Experts of a small language model: 128 experts in each of 6 layers, 8 picks a token.
Below are experts of layer 4 (counted from 0) of a mixture-of-experts language model. Rows are named router (the router's row for the expert), down (a neuron's output weights, with its number) and show model dimensions 0-223. Each number is 500 + 40 x the weight over its row's rms, rounded and kept within 0 to 999. Numbers have three digits each.
After each expert's rows: "comes before" lists some tokens at least twice as common just after its tokens as in all text. This comes from a sample of Wikipedia text that the model never trained on. Tokens count by the router's weight.

# expert 22
router:549529510526482541529494512454523475499497579538487564572563531546470496553464446505478442456541521489491484452521520531410540488471486530439444437512495556530550475525476465467509517606499483448506536502499416433554449505524517440503489517530502499530520498445487521559510481555502499453480507504435506557434496527451593506490450494464519535517488520525509480435459434491549535533437511540565481512450445505505442496452441496503524517448493507542500527503482510444524512506545483448460441549515623530542406531512439516554460459510525517553502512459467473434544449479474524470571526514465455474472567559536538439518442457524481502475595459518534462476467510564551530406528
down0:405494547499504491475444539528440493512515523494490476530514533518478550495483533605509437490531499504488427497487594428474524509508509489550531463431493487463451544505473453523494512525481587503446493485505533494454506485511526536535497396444474455555485412475553502527547471518470492534471556475465525534490457520518523458579518574554487473514497501504492495531524496481528509496522411405508512596512435563473473509532435429397571537523586493495589526463482507519479507489526533396510511563424523576505496602463510515505485560478543483464480507503481519514507451509504473448485515435483573581555501488420470474545504503478447517523446515479524505480439510519534480486472
comes before: "\n", " The", " He", " In", " It", " This"

# expert 85
router:522465584520507520511475572469555493503525565551470494591506539572410484502517481490538513523525475540464502496475561562498509501419527522545429468485476498472546491495483465428490499515439529462576566487584428451504413538559525466433472499512439533504510489488500509486473453549527520492492546564456489516465492538450534525447514492564484581424520544520457453465486463527501517530511458492508507506464489466442495567555502504440538463433506534515591516481483462495531480471495512422511495539440571580482426547498513492576446494494558492463481549465411504513548417459430463482493492516440482457494499478505521503551534494535503530464418467566457562478477502557517462470536
down0:478447513472506480558471450490498487555419496511496460475449418431504503555557524599469468522485509553510564453514552486601565510487563547534469532479521533456430506581446506489468461432428540540539476518475444481459544479581453515526572482500543530501472453438481525440518525458563505556539468498516515435438523424472406537440506545505521502414505486480508475490576506532482545555474479516463472511454529477485483501552498500437523565521472544463524551492460531518496497535449506540554460543500473580516542513544521498436463495469526512456566526473519475506477455563544458468508462511558515564475478437522530454470458535447426504534522528467484495572496452497474457518528
comes before: " |", ";", " %", "===", "==", " League"

# expert 43
router:449534508532445463519541491466567481457471498516490472528513539530432501471464487499510511536501485554501510424506537487481506522487525490528494458452473528441520486492462465501492487558418473487506574530583478483519454501547486474431433560448449517507465505496468495491506440495434542470499478533446499497478534463504553538432489546548484537460489553509499471496450520467582546542435452520519491465508432471465471483491467563410555595510514574558567550494456487464459515545492520497545490475443564586497471503446503538514440503520487520500558558430443500525500435438517493518574469533438453494496549453494549456614495380503482567479494496471513623489492465525535521468534
down0:484505512526488530502488522510507472487517490517441498455531537479531552524523507489464391504480474521468477498514432496399453584491531483496594532493495528479477506574565497492500481519535493508537547475570506501426465466502558481597449535445514510530554487453540487535506496452536488488479443512498486531476469513468566483531506444449550457541477543482472412446502523502409495451487522495446449523487479492529513502489558435470538569491497563495480501537488453473609499489448498528520436462476574461586432488430513508483444584490481461458523436572554590534489621490473479478480610550484479553508517492529559500473519473474525488517549458492555514449480437498527503477477
comes before: ":", " |", "s", " career", " /", ")"

# expert 94
router:516466550546467519552507541428547479504443564494489552549501571467528475486520515512487556470544527548534456476507547528380498490480472511474502412466445528510539463474454448425506485461501539464546568498494403470522443526589562472479549564456455551520557470467511522552496433491510499437444504512476573546521546552509521492462467446506527547453483465513487473458480494498528552485516448551559497497498469498422442516473412471474526487495514491486529512409506476514482522455470529508448479520468523530540476499512474517548504523523610467452442571515452491470520462489429551445512494530531440464522557486527471429575518448558552529471536454491507553422444496553503525490525
down0:565477477460531519508524523530520512466473522477523527504544546530535531524580460561410465449546488512508384517491542560424469494542455497417427506484481516470494457488452504482506504528513466527450554458448493481419600502494524504566501489502465503477508546478463513462546472501485445438506479497540470503555509567493469501573439448473505434449532471563425428464525566496479493529470489530457476464534553533548481477557465500563449452480482577516510489517487525513450479539504542507546570570426406467482490452504429516496467536533497513552493534488514452534472531459497589451527507548511483512530523558549549489540550541469459481563469459433564510448473555564527499467472
comes before: " the", " a", " his", " its", " it", " an"

# expert 12
router:537476532530522527571464503440585505499526588511552524508468480509505413543489551537464453450559469519515435487488475549437523505466461539439412398514487518494544445448472478476466492551488491506548498553539474473517504544586542500449484556497459481500468481508547457553514495524499574455433477577537513506480488445456523532474512473479514495448430496513406440498524501503547563500456474535490448523486449465518519518491485511526518542490491543481502522490550534460519498520460511524423407437490506542497487599511456595507515533505497468505537532495490395478529407488469488429546506616550480497509493548528492499486497422552530508437532517539475491463501489580515512450544
down0:486492471552567479546493523497422466490565532465427462476504417478472523458513432502526495507464506512554454499514598451502482494497487542470527503489513487519408466513391507485469536559553454451451501550522544478482461475542484494492547507443433514549431506534545554492499490541458480531436524460503493487481592519455523520505436452547459451534492515542493536566530440540510542480475470513475466523497499475465487571469491520487545530461502553440515526546509414501544537499501470533467507494513536532453510548630477437535466515521514432517558527505537522479513460501488489403630505520537502550560497541422505458537455529528459498518503487408517497475504586516457560453512
comes before: "\n", " The", " In", " He", "==", " This"

# expert 36
router:502484500502495509554489516451526427518511547534547495584463537532492475418442468517529534519579480565479442446480528512435473504520436494463451471517471593497568418456510473478504522494447500469559598483548484499501420503513547499477501564468471535538490423504484545487498474557489507464539523498514532551500550545502585505469483415434539545529509541480476459495472433499496515531468457560514504497496452443537485503435434524447501509441520487495542537461499498500470533507505531433493499484441524576555399580505481527597484504465531527472528503415470480488526452526447536510564504559427458506443541531509560432573502428523487443469509525513498536443489515506556527459510
down0:543489522508450483494471452510440450505551488470479463515472476480492459464476471485534465481540432524547446543450464455461497527511501493524548547475517459568528555489487510479531552467494527521464498475498495425490565516461497663450543547490511510529479476501540530477540472420463483511562572587480533498461499484496563498477481512453469426445495528571537509460463570518448532422482498472481548443493524470547493491493607444515478517524501516506548472507461518524513477446448459458570507536511433538522509467490480474520537410526464486523537536503488528530537496489548525501484522540489514514509481451383445570559490491472416514548476515447615607569438499509536501499519
comes before: " |", " 0", ")", ";", " (0)", " 6–3"

# expert 112
router:515423549515502565488527520457544509477461527485553500554479537614479502533476464500484479504527474471479522517537521476506528462373527549528475468421506550540563485506480464422510398548449420485527514502565485462560467576540538481434452465509494472509482486421426476525468443482458587469518473572407579524450484508456506528482497512519496554458460447540510485397539485535510500477443487497564468499476429469436519492537452521443534522469499479512504532522530500479509464455552538525495442493544540550518490552462527519523473479467487506518452550493429507529493496476476473462478476508535466465490556483526498517546474469499533515507496465538470566499424487609590536512555
down0:493540513474533495537497537555488444482460541432449531512510469472501471488450532487520529432513547446503481483492421490531546448571443457534517426480474498467506532501441479539505507485519487470469500506438501470492508482525553479508446513482452566488494548543542551460438481442525506506495471429505561478542531513487551421605560501542469497509563466541500497587548452543486553512509464525582515516534517536474510539582529534450553523487456480483503471511518448506560518497577535414496421493551424572462481416508480575403460477556531518526545550439465481427467483504541520492533453480535469512561556519426450471533531484481522509501455557500471453425508544423530494522472
comes before: ",", " (", " of", " and", " School", " Party"

# expert 51
router:493447491565482497555481537498518491496539575516436535557485497506461496494464501525530507513541487563496470440497475528460510513419455494546464464501482481535530478493509456465506525551456559530563540548506433425506409522551595520467503572512453490560536528496537530556433471514539559450514472520491495539490494546551552504466535526535460552456488457497422502510479526468478556530543448520501539508467496559447489526486488505449514526410492520547543540501464479408511487500481550419552440525369484586477509556447527500545472451473526511464463536459461453460503466428478500495574450532447480458545523476490535491607513448499521490516464491574449533480453487512547467416515
down0:492505545524491514480467528488509507464523454452493509556576529445501500487480402445541519454524553499575560456561601489504429482551498479522459564544491547548500442498474474472512501483519457516471531548453410550510502467471472512513470587597468471465504470558479440514547494551500496499452505538521478548416514483542441529489452447498565460505493522544494532443493458470492497544459546451503526499517521527498470517488507471439546504491449503508549612528577468452459512480470569491534549520421500448520520510559513413515568462558505515451465506520533470509523473421469482591461561454421511406525516483542468510475578510471498494526454454485466519458514545470547537489464
comes before: " |", "==", "===", ":", "---|---|---|---|", " album"

# expert 117
router:515473473549509471506512592453515526499474547504479441591459526549434511464517508522474515518531517533450479484477524498489530497439478548478497474536511538545572518494491522406486481579406498502546502503531469453533460555570546490452420560520417503516502530466504471508455475511497496450522523550541497513508531508453507559498548505530541543500485514507467466484468499491512566514469444498531460533463497488451517511496461550498571578450495492555534564474466468436429518516501495472504438506395594574516469540438499544538424469467492448495453526420498496480551448448491493494551456552471465409462567439495509475618467438571516542479492481537473544504540459500568483453496
down0:521495470491514487494548482485596455522509454565530454450506490497501554416477555478463524483549509548507487457544543490573508525418497589544528477514542523535428491529480483478489528470539424477545532518492495529519510505490531511506462516515464484539484549523509489480435472522485542535469523590490461488495537528483512489522482539537569529492487606477455517499422519485451539516513429506521421498488468521483452498407431509458547503457512569539581571482532548520488485470493519495486461507476567470456452551480562480482493468529487496389431458497476446554465447499532487493477489607511488432519560497479429492631469531511462575448471481551454496476478473465532485473593
comes before: ":", " |", " of", " career", "==", " =="

# expert 17
router:498513455550461492515528523495527461482485540511493450523461522559423479490496557543519510474543450619456476468491471510515492524465480495463501434497504519456562471470478474486476463576422443469547568505507491508511460526542533504439464553521443539534473550509548486566460482519481529484539518555474483527473478537492603526504508542490559504494538482469459501483478500504539535539459498530493517511419457525419511561478464553390517493463539548502618509510529514471475524527530486503531420512443536608509473500437489517563462529484504448515472548448426499471480508456463495515529451589413443483464523459456480501647509445556507510465447470539473564490524496528542500487461
down0:529409462505523469525472471538460454547569547477484602488499530484474460548458504520484492549519487568536505471492460527466549515515464437522473563520461529509567508403479446547524456509455480480491562476556425494488514513543503504507544494479446490528555559504512514491507535463489432488510481449484528549436513454495497492471494509551523522542496567528489471534475502542424493497519455462460550538442526500439635532521472538480446482494473618469459450451440446496552496506463502548532452522497436498521534503477500431541482431539448544515450396490512538547497462564466521472567496550555473543534569545512561464500505491544523484490485451515386559466500486534505507446493
comes before: ":", " |", " by", "ed", " medal", " zone"

# expert 44
router:532491534484467532562473506466553510530480536521478567553532500569456474549512478497449446522521512491476469414479534555405497473464470559484389439473495587546593488464467500417466443619460512445523547491540433450514495529562526475484522529491494516504506491468489498576517487514484506410463497532481481571485543514438549512485485504464459519477486504534468494463526405472505510547479460527578483550472480484479478473532431521495517516417493488535523487530499519405515510439523559461422465507454569532534420515515444557549486493493539516512495517466485463482523467465431489462574535521472473480490504509556539509533483457524479507473540441520501458450480497545591529420541
down0:432473483461486520520573481534536524540497481504432510540536481501583591488467532477479556504462518483493431472577454542520493549467550528488515445543489439502519563480504455516430454500476456498453487453481403502522479561523543470504510506476610536477488549495446483415451517491475443512506485516500536567470529509492401513563541528576549494520412467523551541495514523441545499468488528558579479508466550547533438483440523447470434482458497565597469463538465479478468520519457502528499497613464516513519522441461466521508466484482462560488505584482535512514432528473531457449541583503462527519457487527476471499472440507462549502540482469467550518462509581508523514511494
comes before: "\n", " The", " In", " He", " It", "-"

# expert 105
router:508454575524419547562480541442497500513460517509552493543529560574472414543474493498515446520533473517460448464517513517480543430458508516504458417453493523573572459478493462461512420572445508541585547500564489456538419558585498465484445482416475524551515426464473489506517481482506579479503467541454555549498503527491557505484466477536476538480476482524526485486528476465483473537472439519514465434478447480465521475552457506471545472448533475536495519479494519489517447451565551432475484541501521574518511494462492538513485475464541499489487507488459483495512453468480489466540447522548471484458529522558517494589457411517562436463570482499521537474462447608561539507559
down0:490531487535469492542482469494416449470523473529481469459525581434562498479489461552444502492493542504434510545464503476521552513473513520469501529545441512480485528488447558395499544539443545517486559524462476502500491417545444504515524521515522547553503562446454470452536480514531445518524513507464518501495483470434459478560519555511498518496501489464526526553472537468505526476475514433539461536529518540515465542432465495577554572558517537561511480540446518552487465464476511435477533501529523593540533567510413482508498422464441529524508484498495509486485525518517440496481420566450462457601497424377558506564475476493427546464511493515493525530489442484555511566416
comes before: ".", ",", "s", " in", " and", " of"

# expert 126
router:520474518579439577538484529444522455505500552507518461580469564501543476477445466524453547475541541500461430523491504481418547465465491543537507390456441515561542494542482480479530487482539500468543548495516460480494417522541526515497522533462473497510566433520524514524470442546462539510474486556516566556476498506519538509448524473480477518444458480502517452402463433490530492488510428521571456526470444470496501474526412445516567549454532476503531510458534557486483563452498522463447421531507527517514477571511480554609522488463548467466432513470419514428498496508450535430501547536435419480497559525526493484505488471492494544423450478506513518460483512539527559479538
down0:547462473488502562516461515504506503504472464534483467414484488500478547542472555509404435484458480512470516513530540551522530490488512490512504435529558526546509509536489563505554502592509424542480508518589504511526575494452464516476509441500510466467446507508575493481474426500488469539495527479508452462554463539503483539585437420537532493540495482495568542510448405517530460464436445488453502499411511469450521476534445404571497430478452511436487502562534480543475473515482576537542543548519497507572504531499465572504479486490435487539469532445493552490550490530435465558423577433483551523494457540527527519496539530552510497468442484521416535524480502484483478535574
comes before: " the", " a", " his", " her", " their", " an"

# expert 37
router:544507539549480504526543490442558450494467552558495506514597513483542463527482472536503528451546536546493442502496525560420498505457499559522399480419440528567560491463474491460489445481537490448541527515512431509492489522549464499472481576490451479562568454458537513539482483539519578461466485513485530529479514535539464556485472438464458521474439450493483460471469435491542569521504465516576546550428490487438496484536430457487543523461515447519538561524512517482449530518497494460432457508447578505484503527527471525551437483453529495521555515445467474470514438445429544446444532545511455494490557468557508513543459468497587487428554480466483566475491459525548570495534
down0:511493512488587440452581499495433449437488525588525411455489492509490446505541537502483411477482449521497596514552509540546452508524418515546476440414618517489533441524522475448521514474533492486504460483498541487481519581528514455472538473427520498428474537386538508481519529506474493464519552522478552476500471467494479453481481462488513514502494507515530521467516510450480499443580540557529493484535461499430512454505485515545471453439472469533484531515454468446499551453461520523554505512513512498551509463443402512532482501555514513430483491510501509493622464481514517501541494476486546569466534484472490517561555542471639505487470552534485491514510510548551530530468
comes before: " the", " a", " his", " their", " this", " its"